python train.py --activation="squared_relu" --router_z_loss=0.0001 --optimizer="adamw" --beta2=0.95 --train_tokens=1528000000 --dataset="wikipedia_en"
Below are experts of layer 6 (counted from 0) of a mixture-of-experts language model. Rows are named router (the router's row for the expert) and show model dimensions 128-191. Each number is 128 + 32 x the weight over its row's rms, rounded and kept within 0 to 255.
After each expert's rows: a language model's description of what the expert responds to. This comes from a sample of Wikipedia text that the model never trained on.

# expert 12
router [ 85 119 100 122 155 187 115 168  82 151 109 136  88 137 131  82 109 186 140 118 155  90 103 102 128  96 218 130 108  88  82 183 128 115 130  97 123 182 108 136 137 119 116 182 158  81 129 196 104 135 151 129 105  79 122 101 148 129 122 222 154 163 102 143]
Table cell separators. Pipe and pipe-newline tokens closing header and data cells in tables of awards, elections and race results, plus markdown rule rows.

# expert 21
router [116 122  66 124 186 199 134 137 121 140 156 142  63 115 161 164 132 137 166 199 111  64 146  96 129  97 143 126 100 120 129 133 141 151 112 104 134 130 143 119 165 135 112 141 120  76 128 126  95 176 165 157 129 106 138 116 151 164 196 226 155 106 114 104]
Spaces, possessive pronouns. Standalone spaces before numbers in table cells, after ISBN and in large figures; also possessives its, his, their.

# expert 0
router [104 151  60  93 138 145 121 150 123 102 138 140 104 134 108 141 133 164 162 181 141  79 103  93 149  66 165 149 100 115  78 157 142 157 136  88 103 152 146 148 167 146 130 157 137  83 157 140 125 163 158 154 172  60  88  90 171 129 193 119 154 125 150 165]
Personal name tokens. Given names and surnames of people, often in headings, cast lists, tables and citations, such as John, Derek, Ferguson.

# expert 16
router [ 82 129 144  73 132 170 174 124 136 113 137 158 110 142 103 165 126 189 152 118  92 129 123  76 120 141 154 139 130 165 131 142 162 166   0  81 139 128 144 121 151  87 148 155 164  35 127 148 182 137 177 114 155  83 122  88 113 164 178 146 124 118  95 129]
Century digits in years. First half of four-digit years, 20, 19, 18, in dates and decade headings like "the 2010s", plus scattered mid-name syllables.

# expert 11
router [ 77 120  84 131 130 169 129 121 131 108  99 139  79 144 125 147 148 218 179 159 172 113 107 111 126 101 155 124  89 105  74 131 134 138 113 137 146 154 137 149 184 141  86 169 167 107 143 163 114 200 147 158 141 122 121 134 171 123 165 191 124 106 129 120]
Place and institution names. Words inside proper names of places and institutions, especially after "University of" or "New", such as North, York, United, States.

# expert 4
router [126 147  74 148 102 174 117 136 145 173 133 115 114 132 115 129  94 126 133 109 169 104 128 111 118  78 197 104 125 107 109 163 140 128  90 138 133 160 121 103 131  69 105 144 133  52 121 203 124 174 157 140 106 129 103 107 145 131 145 126 139 149 147 147]
Mid-word lowercase fragments. Short lowercase word pieces, mostly word-initial consonants like p, b, s, ch, in ordinary or rare words, e.g. dough-n-uts, b-onnet.

# expert 10
router [ 77 110  90 138 119 179 136 157 148 115 161  96  65 120 111 140 152 114 143 133 132 139 112 157 128  86 173 149 112  82  43 186 120 195  82 111  86 122 141  76 114 147 102 143 203 101 101 136  94 195 194 167 141  85 112 151 131 116 125 193 127  91 138 104]
Verbs and prepositions after subject. Prepositions and past-tense verbs following a subject or auxiliary in biography narrative, e.g. in, to, was, became, moved, took.

# expert 17
router [ 60 162 119 161 116 180 131 142 131  78 112 106 122 126 171 119 125 138 153 143 139 173  66  79 123 134 165 124 123 137 109 121 143 166  76 124 117 121 109  82 158 117  85 151 159  95 116 163 146 160 187 113 135  80  86 137 144 152 126 182 145 120 129 130]
Object pronouns and adverbs. Object and reflexive pronouns or adverbs after verbs and prepositions, such as him, it, them, themselves, well in "as well", up.

# expert 27
router [ 96 158 117 159 108 168 129 134 161 111 159 110 117 156 126 161  95 162 111 120 148 132 120  91 135 159 178 149 175 150 100 145 144 122  37 119 162 127  89  98 155 116 136 152 149  47 130 164 192 135 190 117 132 100  67 114 127 177 138 110 139 134 163  91]
Word-internal fragments. Short subword pieces at the start or middle of split words, such as ec in secret, v in revolution, if; also "age" in birth dates.

# expert 1
router [ 93 125  59  93 159 164 115 118 120 101  98 152 103 140 142 120 125 205 156 162 150  68 124 144 121 105 143 109  78  76  79 148 144 134 141 107 125 146 157 139 154 107  74 160 137  96 150 188 113 143 147 138 131 113 129  89 144  92 185 118  94 133  98 139]
Name-initial capital letters. Single capital-letter tokens starting proper names, often after a colon, pipe or parenthesis in tables and infoboxes, e.g. C, Sch, Mar.

# expert 18
router [115  85  72 143 115 153 112 166 140 153 143 143  83 173 179 123 132 191 137 162 130  87 114 161 172 110 167 144  57 111  63 155 110 183 112 104 164 127 143  61 143 167  96 154 186 132 136 138 110 138 139 164 126  76 138  97 145 149 149 148 162  97  96 112]
Infobox field starts. Line-opening dashes and field labels in infobox and list entries, such as "- Born:", Country, Coordinates, Preceded by.

# expert 14
router [ 58 154  74 124 120 179 130 168 109 142 140 123  66 123 136 146 104 171 172 139 152 102 122 135 162 119 139 130 121 162 133 107 130 140  99 113 116 180 103  88 147 155 100 155 143  73 141 130 156 173 142 124 143 146 128 123 202 171 156 130 183 103 154 146]
Possessives and name endings. Possessive pronouns his, her, their, plus endings of foreign surnames and words, such as -ić, -ović, -sson, -mann, -ová.

# expert 30
router [ 95 110 110 118 150 134  90 152 119 154 111 129  65 110 126 130 143 153 181 130 120 104 124 132 138 105 164 122 144 109 104 193 154 124 118 106 108 144 117  89 184  72 116 171 145 133 103 162 119 148 174 170 139 109 105  91 154 171 199 214 142 102 107 156]
Line and heading ends. Newlines, paragraph breaks and closing == of section headings such as ==Personnel==, plus line ends in bulleted lists.

# expert 22
router [140 103  73 129 145 169 110 128  92 101 118 119  97 170 102 134 131 166 119 159 146 105 103 105 149 113 164 119 103 125  88 157 166 125 125  96 136 114 121 121 161 116 124 121  94  90 131 144  72 119 188 112 142  96 104  72 158 163 201 144 181 141 129 156]
Personal name parts. Middle initials' periods and first names of people, e.g. J. G., John, Robert, plus some decimal points in coordinates.

# expert 13
router [ 90 155  95 105 162 158 129 100 137 107  84 132 125 113 177  88  92 181  73 182 119 126 106  52 172 120 124 153 114 136  87 162 144 163  54  73  76 191  94  35 143 115 100 109 150 103 129 160 112 151 211 108 151  93 112 131 205 130 148 183 154 155  88 141]
Plural and noun suffixes. Plural endings and noun-final pieces such as -s, -ers, -ings, -ales in taxonomy orders, plus general plural nouns like people, members, information.

# expert 15
router [127 118  79 102 111 179 111 172 115 146 116 118 145 183  91  81 188 188 135 131 147  97 137 162 109 134 182 131 123  86 125 100 124 118  57 166 115 151 127  80 216 157 132 142 147 131 146 139 101 114 147 102  96 119  96 103 150 124 149 245 173 135 104 142]
Descriptive noun modifiers. Adjectives and nouns right after an article that modify a following noun, such as high, total, number, long, same.

# expert 5
router [101 111  49 137 134 125 131 165  80 137  78 143 110 166  73 171 120 159 136 166 161  90 113 165 136  97 168 156  62 139  64 139 165 186  64 144 132 178 148 127 141 145  98 128 204  99 161 162  87 160 171 133 112 148  80 121 144 138 163 196 168 116 151 114]
Family and life-status words. Biographical words for family ties and life events after was/his/a, such as married, son, born, father, died, appointed.

# expert 28
router [120 145 102 124 185 166 157  92 114 148 102 125 132 157 142  99 106 168  93 152 112 111 102 115 160  94 130 106 122 153  65 148 128 171 114  98 142 157 116  62 169 107 109 138 152 121 151 152 178 149 198 115 108 109 120 139 126 126 117 249 106 127  62 148]
Time-span and section nouns. Nouns for periods and events, such as years, season, decade, election, and section headings like Career, Biography.